Weights of a small mixture-of-experts language model, trained from scratch on English Wikipedia: 11 layers.
Below are experts of layer 8 (counted from 0) of a mixture-of-experts language model. Rows are named router (the router's row for the expert), gate (a neuron's input weights, with its number), up (a neuron's input weights, with its number), down (a neuron's output weights, with its number) and show model dimensions 192-255. Each number is 500 + 50 x the weight over its row's rms, rounded and kept within 0 to 999. Numbers have three digits each.
After each expert's rows: "gets" lists some tokens that make up at least twice as much of what it gets as of all text. This comes from a sample of Wikipedia text that the model never trained on. Tokens count by the router's weight.

# expert 60
router:392506452491581473497554542506455521570541477454574544467485467538496570508557586533541459458447393467492460434473452523545551422529532503480501546560405466536526457477508528559435545497476453
gate0:451455631475508448596518555529430423520469505448454570520459432455508472504409483489468414501435469505508500547519517489474520461525435558546498480523479463492488486542516432455446398484588421
up0:519517481530424539546536425515449525445507514453562501374501522491532505492605633425529584449553527511527556465378464468569484473508524478443506536489436576398500461423400485441438468545459591
down0:474533482441398562527485601435530518540478556505555488390531583539512474553558631521507451552457394554511508552551509557499525538513531520574416507497505531540502466406584516510615539497476504
gets: " the", " a", " his", "'s", " he", " her"

# expert 63
router:490417514449490419488498432565533460499463511496572464553415545603491445515466497533594502522526478469502489447566427512437541531428507559514460516475511550521573512452596460392528461568572457
gate0:429533485475568467502477537396465445539453614540471531472453590440479434475467468525519511525488471485454506500539448470486583458538399447440595542512458480520488453486596428430478443553489461
up0:430449423479551499411567458519484471516437506427476467489482480437561518475435505466424553483577641521583498445492483400537469409592538488574515570421466495480478526464449583476518435462516445
down0:494450522439409585485467490553465530435515517435532488454502483505454527504527557468564491616488528543546455480459501529458453597535510590566441495452572473543508454518470465561517556585483412
gets: " ", "th", "0", " Th", "ch", " th"

# expert 41
router:469523436404555470454491576458538421523531543544461533552514439421437496550486486470420557539557492547457561486488565566438607565536531473408518422492498543516433457514429507493487501382530361
gate0:524529421478506463560515529524557544417516558535460516493545474571427424539413479526494503494477471527549548496460548478464515535488474504576522540524431491438553374458575506490430490587520532
up0:501524507404483567456487547544472556502501531439518535433493471489412481490554602447557387408471486574527501478459501529453515534590496524461488545468442518456563389512462526447404453374421517
down0:499513491553472552556531518555482486550485479525651541553503487437529521483505511493491487492441543505447492544607546586435531483497463496502529525540504426481408538524508523464526460588520477
gets: ")", "\"", " (", ",", "–", "),"

# expert 33
router:566522496451521482473463463520495526497570537517496420494532503424493446521504506474457444488445538517511444545500559494506575555460548508444427560482549502493506424477523516480502516498505433
gate0:447470475508537452516446587508572349477542539410469472441512510438413415492482484480489467473500494606449589474470473438504520532529579483467536609543507516579502508619599494501481536526475467
up0:600526565435353526436578472461521488654500587530500581542468503521492535461534623430450533441477499513622500493483468477501491493565502511484526593528415537529450499476471437571481561530467497
down0:504467492455524515459412454431404495393559451426538514567561483569545518546479538457450477508494471420560650536564438560490534521539524517552607525577457467437553573522469499482476473599431503
gets: "h", "/", "if", " pre", " out", "ber"

# expert 61
router:574577545542445464542538520504481478517580544414521462514536491495559515499560461572517504515549430513443572540562461523505597534424488537593490526511477536413612514441462513414399502557564531
gate0:457580427425516477562551533389574519486570515471477546518543436476482435470423564531493439491459493562515499583426497491486508524557463427549551527590514464502492452444556401577550569499492439
up0:448555442470476511528427466530535455535492502521465475520521491472554488506520508436500446514501498607508534406458417410436494494498560537513406424486477532567492535555462474494472499412457475
down0:548475509499538503532500543496582508410466432480438573511494505529666472429546431414421574513536500532470444469532551483506490507450438526550415421511489452477513576435560428514455539549501520
gets: "a", " John", "o", ".", " September", " April"

# expert 13
router:502498525429519496494492585456571495458506492512545396484521597474485525560467504496424513467477522466457434520483426422538502442442534529442448530567402469557574533488428485570486564528478419
gate0:496450562421583429467476563464494499558599494466463521492512577470555534552524503433508466487485473584453470516428498426410545422584569552529578592515466561591485447530496462563510562495468507
up0:488522517474522530514433456488475487457633494489515512543493505441477537564473556504527640474501531553512476493474532519474477472572547435518496542529544492465514498414452524492461458347454485
down0:414494431492562486508435392522441553569545539454466462547545507571460470538553481534527454500408530436487519440564476449489502478523535499500436422585554578462567600514510478463497582467489381
gets: " d", " G", " g", " D", " K", " O"

# expert 62
router:580494541519456500420432551566554508401495470577487577499422441538559508529563511432545430550534552456536494610579527608548484466537507458537481502415491507546425474496400451495523508421403455
gate0:413546535496543406567530517508553487509620514556477513531535493418452420501468479494572454510490423545504559524470523515499445480513507469430581538471569477554579453473559356513485432471504510
up0:427418541468515505502469547540530444431684576464472489506570559443535548465557472403539495498541479526510523482544545502565461441495565487487546550464459483501518458514490481520490522413573500
down0:521567454487507459515472573384498460446540490487483406572509463484481497457560525489419433458538492494474429472446461466494410471550533550449526529480447504517572505484521563424536464446457427
gets: " m", "0", " C", "5", " n", "4"

# expert 29
router:519560464501529507502540510537450504505573514566473593460469446533469618556542512437516465512458472475535457507479472417512595570514557479568565603468547510479473518581447511448500491404518516
gate0:491485543592539359585616547534467435525459567567479523510592492502520457490464527588557426534490526558505556551443494476551528586479429525479473445588407554479491586528618389450584492504488524
up0:507459497536548483432448578505456511485417590526508520479553545550444453535529492427554492501477574529542557456512398482531574487519549406516515511510419464524411485490441580433547427517476600
down0:508444422349498618488454611545497536460530461508482484572499535516459474533412529586449492533501462437576378474414532465443489563441570495543498459562467515494435479527404582519483601602499477
gets: ",", "),", " He", " and", ".", " he"

# expert 52
router:518426430513547461467468452523520430469506389433462389562506445564574585529446490523491502460451517504446490526538544581493565507390551508573580474440556578448461559541485529599487474498416549
gate0:381471587453482492591472581465489479407444496483470467513508488393486506571595528414473485561458456617611545496529503493518558508539473523436455587596499466556462476522572385506501411396550489
up0:423501554486538479469418573525527480450437552475474475523471526440393517514557585410533479548537484511585470477456578489473544522545599441482518522572455518497450438592476445464498379405548514
down0:524423435567545503476475474554468462454399396484501424572557507547451461514626484486480526437437531508461585507496499543455452447495560509492497673442404356428464493514517381431453446535548515
gets: " was", " is", " as", " were", " are", " be"

# expert 57
router:494484430470505530481610472488517487518561532539509552468477448451499452483427494494550507639598593451493496496503560533549581538520467450408475462524564404554484505603558541444533502450509471
gate0:486470529455552517530517607545515522466570533442436428525557494539386427427490488538534458567489511567513567519558549471461515529460512523437491570568497524491539472443591399372501468474488466
up0:428485486460473513482498437626502436576497553514549565495523450457591541499514534393510483576567498508504487421444508443502482488510390544484485540556427512508459478577457514507448451406520533
down0:404563513514531442598420531526510430460537526539454472505558498501514480516578499466486406457486442597561491527551465511454481444511498517464470515559551434451505524446518474405540459555432431
gets: "\"", "s", "ation", " School", "ers", ")"

# expert 58
router:475513591493517517522510533477472484495522548442435498447544589461409526489554570523523528505433479424538520508493544495496478554550423494593561467458555547527476433459576427575506472559501456
gate0:440454533541544493562525525490586411522497473439516547453565552515479499517452578484472485468498497544483527606496454561482491499493498438451448594522510550499486466572569388499547438529529470
up0:488489526509470475554454454448547465614530545496507479442502543541506481492499530491570461496561537627573538492473440495446474513515480486578548562460542475400493516599395584545413425470497493
down0:453563515499526579532430553514431457545519556541529463503555460521520421517436402481476494468513477586603538511370434504559452493494430427552491571596499448398551552479420539542501492517577432
gets: " sp", " cont", "est", "op", "ic", " film"

# expert 16
router:410429489494459505483449455422471480548474415577440475451522402561558404460469502530496481569495549576419471466514583461480474502443505484492337486575500478447495491439442570490464514508531514
gate0:409491453501504448507500528556531520535581475551499593403479507495493453503450440498519462491429513524559458470534579504455635509490406571494515560587483455455544553519622436516525481367415533
up0:480479521450480603530474533495539478453532490507511483423560543655460455422557463426423469505444545567580517415551488482559518479480552450510500512504515531509502484532436512477495505512454562
down0:521577565504473462575506526504507526539467434580533425478527537443497457443520487511474480446555445419435506508537424455564439473461533534524682337491532572481485542474471524512547488603496497
gets: "a", "ad", "i", "d", "id", "an"

# expert 14
router:577514521508482417552586460435517533517437525516563501463534616487511491465499487461459563484528545500527433471647465467545528543549463492499543502468472507550456378490480465448476527529519491
gate0:414511545496566394533521566504512502570423490463448518578555594439525494508455493418521504577447546580447616482435562455545505501445520542613506595500439587498568531535505474532475597487445417
up0:534531492511463503471507548613463427504506564580436524455429528541516578515541496474503464433468461498493516434459552544437457487481504501528539518556457413488468532523480515523464518511573515
down0:407544540416500470539475306522526493505465468605491579498491451557476585514434478517427568468520469557532552566481494507424477552530489457504436499471468504566490543475509588456489394667485563
gets: "0", " c", " v", "%", "3", "5"

# expert 11
router:512465459501518469495590569518475445538444635533477492592517442431482424520519462448582412383439453543449547562543475566524553558617493572445488552473478565490461456573582545444516430431465524
gate0:458526583491554487512442507553563479570539589454542525483513448456411428446438571504556505518562535430464426494551523475447486490470483486482567553491471487543495506538546436521509535528569595
up0:525433471450483530515480544527460534437521450430456434492502481534452428515478578431547567496577607518521532490493439476456527488416439459527548584517408551481500510489507633439432420414488467
down0:486525526480439558520523540509467551468531474409444474524493481477440579515552520559453429486554561474446551506491560507416517442465500522540480521555490486561422555547523554487463496600534488
gets: "1", "7", "3", " pro", " L", " Candidate"

# expert 43
router:544452486492454479462454526572543487560514523447548498510523501433567470573421510455456494525386491428453522555485440479423466520519566526484567460573514467465505501421451568470463510436513515
gate0:469489562471505407519427466485421560521507435533464552411535534500352512487444421519543525536503487608500488477438526530513468470453421475405458494536500448504541501517526394559612393486486472
up0:430463657481586538531478543504408450514647499404539494461441551444569531444632613392504483530473490554588531472520516500504565426509550525534524509472582501518539590431437547459448505399532517
down0:485464379574490458505532481508495579437437504478565446461512566506538551447482537425506483517548500408561494509535489538470525560509468497474400447587446524432462541578451594505403461440528506
gets: " in", " of", " on", " at", " from", " by"

# expert 3
router:497557528533491567534458488574449539479554463441409490500524466570513599494625423484451535502465527504539553450423577524518460375523486483578470514448408407537550399494472492461554511440453543
gate0:425565459467479388451561592492493554515456575554451593458456389445468409484542502448534470519499516520532514559441526476498445487555505441473502576471535574485518527491545562538451424513423450
up0:513518506477484547510526470417494501481553584543557639487411509468497665493584527469537568438498521489575491472472546524507502396503492547439570465552486474459572405489471468440510521654586528
down0:531452583489505538466545471434380511399489492522499480540437540422410536553518465420486513545462494529379533509449466519514464511444502439493459478495533545423401578547400542440415400505543492
gets: "0", "2", "9", "1", "3", "5"

# expert 53
router:430512491466437431478469490455444498522507527489434540379420585519540463466534459512519585471408486608444549537493508495418509482580555518489487574501420523437509503583465440548516626523461524
gate0:525508547487536453570454552484490469443448504519530553490490529546444435505494482472552516475517504617436597515391482455468488494531389527486456476458523511451501487489537459468529547460475455
up0:465427521581474538468462395396429493512496478583464498535536557506462547480508546460559542502480563519502544469380480497574553485441574492532500489538490467418530476440488536452450567485461446
down0:469530526542425506492502473541461551528462462490466416504560530472486468577468559423439488454512584503481478502503529457439531496547469491490480568597575528487501512590540510485489505543494400
gets: "\n", " s", " |\n", " an", ")\n", ".\n\n"

# expert 0
router:530534503469409483512509515496527444521437472472500436471548509452518636532499479540510532404439459465480551554554473438514445538602397433510452499472471558427505493529511478557588505543442511
gate0:428606520434411538499583519501589555483510426496444504487371470480446537564456519460465457543443512591486467503538502581443494449478425556507536597458499482428561603528618475493449523538490548
up0:503500486522610569494574497435451503492508559553496550533517549498571585507514578417442514460482577528494453571519459504440511481544428571496569471400481535508455534547508499468374487518483554
down0:474563441569413526466592354461494444516533475575470455501554492560419483505458583444478443466585532557521529517525611493537511536493422526571505553528460471516469493639481447464488453525549482
gets: " |\n", " m", " al", " re", "\n", " dis"

# expert 46
router:518420542466515589511539509420453527482575482474389541499454400455562548524492578501527480506501572468572489458473565549488508511595493517548490405484470547541447534472507552489491534577480565
gate0:522501552428457495490558597446484516511470515530447681473557585518444477522497588503509516509433444495449432520466548472473533509515441552452493504585509523468575423547573428426412543544487546
up0:397461481495509528477446468482499498519496555435390475505497554467395501592479583491521520480501498501526514468543443454498481540520559486520422569587506578536457495477392476559545480480474559
down0:494542489559443537475486397479485469501518523530502577491514466444545408481479498519548422437479522499446498618535488494492572521427528510523400517473457537460431456503528478479561535453563476
gets: " ", "ab", " $", "ib", "qu", "im"

# expert 5
router:501458552419553467493416400553500484490523567485463556439452523535579462576405500470516513503567531534507478530477450451584455505551501428534561478452455459501487471515418443498497487446443539
gate0:372520508437499453607490543541512463505559570441382513439572458480472410557498541416509447571397471523468508547558437553456439458533510459492476543575474568543545493607577398445442561500481446
up0:544443609472633476496539543581482460535533614489491550508581603569429568567511518432484472486497439476474492456488464563556465512511531466477501481537475554532432447576532538548536405470565591
down0:495479542494507512492575466588535496499497405555492498539507598434571432507412553550578452490528523516561570462456440524534525445444597552526517492538495567477539442535503499507559526478449530
gets: " (", " \"", "i", "a", " S", "e"

# expert 12
router:464519456442520483482471458390468450496478473511468507442469455449543416569522474488530473521590538418463498520483532472520610468401496571457431496501496444474535516514546505512501562502448501
gate0:506540513539479481477552603381550462628490501533563653500472556506437356539407523453514572556440556533503497524522525504502435438463525467475485574507518510393502502460569416433549488494479568
up0:536438418403462497529517513566543484527541523486498471449469561492476471497624540479494457598546497489491526492513553500582476518560524520471456605512490504539553542463505577597419494538473490
down0:539455445504516490503510525620533519503556476490435484431577459440595543489488562533457465477417526571472563524466453511533504569457456492510480533538536499449460557460572497549523517552466498
gets: " of", " The", " for", "'s", "See", " Me"

# expert 31
router:428495505563545446516587543409501606461437497539595412483410487440438523415442490514518433554503493551446504471572483547498405521624498468481518568525487486477539469411488498543433500479546411
gate0:457544519435484417612522607548415542494447585502513513356597539543438462510385475398496536519455503513452492510410572525511551387482517478453531603576532438562609548501632475495536449455462513
up0:540422509475449445469470483583526495455543587500438604493493580564394604482610481450566522488537528476591494482468470539432446552462478506484435526517475553434523432503454503534371476565473548
down0:514497530541595493438436496420365462543566536519458512559507442484445495575619491528502476552497522526431532527617506506541477570499501522499435539548511606467510490500441461527571516584531384
gets: "er", "ist", "or", "ers", "ar", "el"

# expert 1
router:514547575511507439489632559540474434444479471578422547535478474478452480565531441485529472486508509421598455561516484387421527520452504507467534469485526516427506504540477524506512513445447467
gate0:518448445513527426530515523489460570533554407470491535490541482491563543566513580462414584555509542519478499505551438441459482518555527520430476484517525483449479580530500469572429475486529536
up0:468445492508499552461592511577467462449528490409445541520572561453481490540633597450559603573435524526494485433544413524491515484469533482473542566424509520471479606511502607441432472500507514
down0:562496427417542477529561521506465514497612487461540494583557520520581587421528536538420446479507595473487421560449539509427540555477468502514524447526507441478421464484530548481487472544488454
gets: " and", " to", ",", " or", " &", " but"

# expert 45
router:458532471515510529448530576496493500508472497590425442462547515517559548443440525422567535523489546535513549376530432563401538447452565535464526650530422460515478573582616407504415464573544500
gate0:463600420476437409527468570467558426474505560499495521556503563482464503529548522496557525509498489590520562502505489423497386402536478517445467584508544464544495537520582498460420526529456473
up0:447513449612455500517467534543521496523490524538583490478486563499442567535480585383492649531492536526575452455494475412592542434547490502467461556468502462498537522564531496503405450515463569
down0:557554488456466549430571501446448398472479506569516458535478467535418428469532500484493536528523421564600445442455516417542506513485471575474568484451505428565465495500523479458469499583534521
gets: " l", " t", " h", "l", " all", " two"

# expert 38
router:436472550448471470465544441501482559503552522542517526507514438488500498393430510471433425485503402522570486488540505426438493484508439494482491471470499413443447407477533515509444585508492452
gate0:415483538513567484456535554533539554534565529515465473451570560594492475513481544511494475642488487568573464428516500476485527480588537497379510563530493475458519404468573431497468488596431536
up0:456434446526421577545521499552559366436460593448444558507482522505566563524532498441537577403533511486568530528525491518530493383427614507539380547460485613447543572467404522544553457482540494
down0:613558454510478471520503527480579386543574539450460469512460505473507457528523422498465517524537449508503550477492542552563541535462568477429551440492514439468591522544507440427514479551460462
gets: "le", "===", "|", " Air", " National", " State"

# expert 21
router:460523529444529478498454621516554494610436608550447466514539498523516474521472543526496448551491449515522572534529574576465567444535452563485484595501533469447526452507475528452579549457495505
gate0:426515505460476449452536574467444504557552618491491551430427487461411432551455508421490509657467498605514434500507451438530527567522523502526510476551557512489596559541574407429495418411389509
up0:408467552438474526509430462554528440550532599414488569417490536495426524534454509461556546516464463590559544522530527462550529459502495500511461572542464500450486538496490464423460564504451476
down0:538561464510539461498585600485432526500488516515500505522443443510466464560428418507543532563477548534481501550471631531565486568543517480473482464329370455487479540450499552510435492453433480
gets: "1", "0", "2", "9", "8", "."

# expert 8
router:454521466418446474461479560455472415542521416517506443583536556475442493582472504505401418451404511495456546504379425522454473483563507530445547491442556505419517473473504512491494536456424363
gate0:497492494515532497492581548423600505500447558548481543469513582469525464559478499603518511528447454466498585571446527492485465537513430481518555584548459531450545500464497508501456496521557461
up0:507374482464446483459513494454500425476485502530548623572528506513586572495543525514542516411517504530503495435550499540430464409482481419538511520493512527544527464526519514433537412514466439
down0:473542434499499529456406482470508505513521419481546498496482627480477491629492530587440444473454555496527588525444457554531459575439492528439432583529498523505466427486516452528450501446475466
gets: "-", "|", " |", ":", "=", " -"

# expert 27
router:522471457480522530583479519437406577560555436449452521559479545452494447484506457500449455457500483451553521520504444457473557458509456564568544565459497611456491530502496546460436497454430425
gate0:400535539447549429546482573473499455478502437504410524478510507385422458564481562454501480572601513540468519525572411576478475416342487539510532492400527487452575516499574448504454492521457499
up0:459520451462513481608437440562486471472552505462484531494481543375435479474461553464476473501497487515504423510590451570467472419465505538421502480530487564544505579490411486509429498568491514
down0:478572489588449530574621491479452581479416449520494408513568545489443504492453477416460494518537478502505451494551542494518510496467534572500644503476433550416539474532523467553521513436489528
gets: " |", ";", ":", "|", "-", " –"

# expert 48
router:579399388515434492526551438467583490370542456480571589518509471419484496490458447507532415477584480508397510563501503549452577563508504533422517484427551472559458501541560538435505549504484510
gate0:468516522484569461566460572511507399472454525486460511429534474485455504489516563426461541557518474590463598571482506525427511513432528514469577530522420507425571412510574425499516391569504579
up0:488592445501425553449470524534491439491497499484484528501479460558510427480584446397596474462479495482562509462675504548484490527477498509542405652516488419461534509489506577500454370475470571
down0:538461589551402503454392346471526421522436469443515520513475481487483499519535491515549557521522406443526524540544509521456538582606476528470522461501583440567512495543526521517589568518490549
gets: "%", "s", "ing", "ic", " music", " Best"

# expert 18
router:514461594545525545458542468489476526521485523503568504606540430464460491579523413420549492488589454510544571552491497521492411547512446495511560494436458568604458529558450441501476440610526538
gate0:392529483465490464650510525511484414477581532509490581449490519429500471477431441499544560586405567579470493499481492528528468498552472477437521626506479455555540456517502502468505453549566467
up0:431426497472460557555478474496434474526477510534486537527511517544497490471505557463580520459463471487471536426521532571489575498593506483551503496501415576452437493466404465442471552532494449
down0:466453520498501542443447539530513529446521494575531515519359589603560424486423524514499533376536517442561446509417518510479490417544509570578480514490506483589427494493451490411444546559568465
gets: "or", "in", "en", "al", "e", "ra"

# expert 40
router:473553394477456547490455437464458501481497586520467570454514457462477469484396601536528485433409514568474441519520539517462486503437535502481565443441420477481495506430492377398463463508546486
gate0:491443510462463512603487552546529480570590508556463483554550354409398414565487470572545458583505535499504515413421484509437537522540569552489497496644513519525547528566509448451467499533484584
up0:515536495486550550497448500521573423394421487479480545510497609507496499421552565511575501497553430593499543405373487564454512480487463484499512557554561444490478513585405470521471440556445500
down0:437448505449496491528470488582412511521514497499451542480517430443531403561442434580544477465444540479512569544431469492514441472556480504481476515529559581494494507461458410487451443523494536
gets: "\n", ")\n", " |\n", "E", "S", "R"

# expert 22
router:560570528487499572465473588488470560500408417518539519508567474500422521522487560505541472507481573465540515496493468507432476519467400532430391438479388458495450450562527529520539469390607519
gate0:354471411462508482516562570510433467557594509520555463409622559437426516534463494526495455547534524457468488490470489410421489565501463540451479498586462480543514485509567539493585444453512510
up0:428569541474461486480545570534607443477525559415392514530451625515457481516497473485413515496517502538536549432432552476500459459502529475429451567561433528532394596519440526452462393497545523
down0:482465502499448495475543409439485535599521481492523527451464546536461541445444515504529492475469481491529478476551406566493440475515468495538555491491439474581632540484517462523457535486518548
gets: "ed", "0", "5", "4", "ated", "6"

# expert 36
router:522478557480527443507404554514403478498494532503522420506519513536478450416608456481562576429507515521442552520493499481514487532541508433492476512585552556543504551500432485480462543486423581
gate0:533619516524545494562473514433523477496537492475321465471457558542474460466499475463629522539503442591523483512435480491421509470480501532482446568488470453492522437494562442546488574549391442
up0:498521463455509579569475488466469481482488489557508576377565539461451445541550501447463500521569542525503491536475533452556474450551520467416515597457431455441535415443423459533505518573405448
down0:553586466524534536479543482491500591583477361554495505543520463556478535516607473478534447489462489425454496494493411613498472413486478516456476469458438525528413489517566480503430560557506491
gets: "an", "on", "ou", " Mar", " con", " Con"

# expert 24
router:525588424498483481511490470560589433531491535535518555562511562392457479515553556491558423596564429405519494465535454414509570570558513490399583546465468575478529543474468549527448505395468496
gate0:444468476521506466530480561494519496442504550489419598447501453435489439480519514433521566569515549481480504509450529420511566492533480535528515518583477431510518523508425403492462562499553532
up0:425463472523454530486487475493434551517532569487488525521575558496470570492559549453505529452485478606570508523449432527531488501516504481432488419534504518441457486423406551425489470474431506
down0:569632485586469518401466569548463479518445483559521543568531557484589516575473515436575535475397461478568446543409631406487445481535523537498560464609494479514435542482489434476434512588440544
gets: ",", " of", ":", " in", " by", " Born"

# expert 23
router:473463483512481502430416544583522497531477506525517474486533470576511510479449554432466534501535516535509474532471535515512435492403501475440552561463598421536467523500446515507569549557512543
gate0:462516472439481444530527590486497501561506563490519535450490510527428464482477602495460481542515510407579530391455513501518470405473403525476622588600458477450462508519576470458518492545564502
up0:424476519573479507509451640468428480557573604493487559508478591581450490467526640521461499453495432460641585409425546457527443528428493512525548527564552525515482453438508587436539503467535519
down0:522518536488469508526521537509498510549553477601442478497391503464499485588489495546456483512487498422628467560385530399506447544472492522451558496506494514487467513495496478502377546510530425
gets: " ", ".\n\n", "==", " (", " =\n\n", "==="

# expert 49
router:557541500540462570502605588407518528560495431548473543366395489550496423569566535499523586576539527439522508528493588470507495460486408376495518560510500437579380499493552518405545426403468502
gate0:438486531467527567627535480500595512480577511435482500503546507537551479499431528569560563502414420481462453608627538442485468497495399566455473564556480521518528402556512498596510480475452491
up0:467509515450535613557366508550558485438515479518527585499495521522454541502525528388521581440412537504539506488562503526531478460554467462454496479504435438481461473559479506537474533513534473
down0:466447471558498585506508460543472516422541579564491539530556476497492553433552572551523473385560578466486452467576584479498459503606553493548460572516604513503507440501514504389386483525526486
gets: "9", "0", "8", "1", "7", "2"

# expert 19
router:458468469428483467549541564463463487563510479402435477510524541493500437447633436424477527519455562443436488397438457431497497416483556537489479431494563506606495542515439551557477538555406471
gate0:424511383470529445527471616491572519515413514496472579449525567456454474478420508507492552557402518560510458511466514456496462422514463507490471520434448522521517441573519408443521456471428425
up0:463470557529472559502544569548430456544485542497533493444516508527549528545533544480455510496547564488517460411517466510410465431506509426510450514523486555396451464516481494534451462455496624
down0:428549533548402471525455598493568582502544580515422509502503518475522410563426353540435448453499562456547518471522526581499471487448530529466502540447475481428561515483572472412518548429446501
gets: " the", " |", " The", "-", "The", "|"

# expert 25
router:479543398514488586467496539468472548504564509450439504498527420494480602528530555469503480477518515505474543459547416496447506461501489556602556460474614590439484553514460419486512490438495487
gate0:510455444533509478548490600482428517513554525497474466474476540414547530531434584441483464570393519503452541511500351507425514548475462514470488505589526532484576578539514453513517538534458512
up0:492515595431502577496530560534467420521585537446455564430553504608506597406499401448547523502517556562532572504443488456568509511564480407513453557500460588571528468472376470466502474426469443
down0:425425459457469471505518528479433569472406436475430584490535460548603507482500507510502411459471474501488465515466440514424538466443560552493558534491425402488508569507541427507498466590498499
gets: " that", " which", " had", "ed", " has", "ing"

# expert 10
router:504553553565466522528527494489487573538495521511416474571401470589483542445583454510514524561480424560472484470428509569559448418434445400442437658534523445462519526533532480456474516523495519
gate0:450527610484505407593470613489523424518464548506376544430455569509483441428466498516505569567443498526552457460490547470467463370514512463566568550535496534528513499408480463477548456466412578
up0:476449504486408585499529449517523553505553578591567474525545513446557490509502554456523495447558598464480521483460506514476471529563469512458445559522476511493445549561533518564490438554528628
down0:508458547582468484449485488570467484504462481544501492436553494542435484509554491502563537470541504476475550425556557522540411437535643407468403521549507491480488489547547515530475436499548526
gets: "1", "2", "3", "4", "5", "6"

# expert 59
router:489508562510515537466518478500544512509569478438580508400480409436500508440394482503486497475520428499545472494533461464558465450507490471457506490486497432470583543506400517414427528489516506
gate0:346512497456515445499543490545580525566569464475475490552464553485563435513513529449477475471458511591560477501453495433490532447549404548445449536513422582503563492494555431515470457493543560
up0:467504542490503483505497457470465480511480541493552587552449628511495537466564513493570438467535535505578534417439502547546518511584509421534493496551428487387529558515447506411469394531472502
down0:448505423509429550546523445388563551491456521500364573470552492512584465498520533606487559503545466424545505541445501573556568476470581544599584471441484507538550579466449527397486416451509408
gets: "on", "a", "er", "an", "ton", "son"

# expert 28
router:568542571512544532467501522598466524605511507478544434471472433515452426463480497442478461566558516477458574486426460472447573361498508474565573487465515520545373437497603539423507413437528543
gate0:534500509549508503580444589539450510576468552609491522441517477501556430499457532551518532458450562487554508549525475440557432450476483458473571567537570396662568445566589465524450519608488508
up0:537397592470504525571411537548562432517474590517513489537511513523492548499551480519491550464501472488554515533448517475566511476597534462463517623498428498526502470545497525485428468606492571
down0:439585462495528553537476503501484586525509415507451544514409490533508513541561413457553490553493559538427544490525534588482441488431395549513480604477562563474533383529463539486435506471525546
gets: "n", " |", ",", " as", " by", " won"

# expert 37
router:462453440579456432468434519525479494465479432532542467566359527480560475427409494570552536574436540539398500425535568437381473460501384532492413415440485458460533475634504500443542475522556526
gate0:451522599475454447471472515422538494530558569459475453439471510453475403474524551516498488610529484601508454513482447548434508454545541566490475528522485473453494483564569449535475471487431522
up0:500486487479513565466440487562550375502501610509364539546564448428447537555536517481503483491494546441484489433491551504492468510515567426476512593596429555533544431418413535491553463388473494
down0:596443520516550522456460518548486505491495531472445545505547323379520536512389475509448519381504486491482544593504469533499479507403410517473606483476550510601565504537408510497488535539484552
gets: "s", "es", "ers", "S", "ts", "is"

# expert 30
router:419537457584546486426431558480487528493537441493524497559495522476554531498453575573471527497426560382517521500499431555487495559531549537477503511509568529500474579483529479518358489432495507
gate0:514499497467542399516532434506448510463585605446497550495489490526406469609472495551506538540460610486471565440531522530553549462542532475501480540547381448560588458505550432481494610588591518
up0:545444560426467524558525467520503394462498529541469523501509539468509508586508518396564480419505455516471601482460509520466476433465485494513479486483435499470454450494438461466416452574543554
down0:511471561463538510561518489434454494514456445424482461515496475488564450434567427505593571453570465468400509447616571446476578554461463491450460533481393610599534473497359512450493502614487521
gets: " of", " for", " with", "ing", " to", "ed"

# expert 39
router:432478559475461534491437426484469539459543474503541504451503479457487516432520503486433485488460518537526441512487485489575565396522570474482454436573512541522408405469448500554568541474481531
gate0:465549525463558491506457447532457483464443413512479432433503465542444471486566448483530498572448458516472456501477457547461488421386513498496588480532487450424610499548572442475536523482494507
up0:490469488517438562554486418564531460489528608523585481484603528545534409451515514533513464524455507562524527426445542529539561479523504442414560529500501542487486383520414497522470460445490630
down0:505407588552493492604486589441628591497477531536478525586462474533537563513467544528530440519515588490476407487530480502401495446450529456544524568486508481501559472523562483498533596364563553
gets: "i", " B", "u", "j", " H", "ol"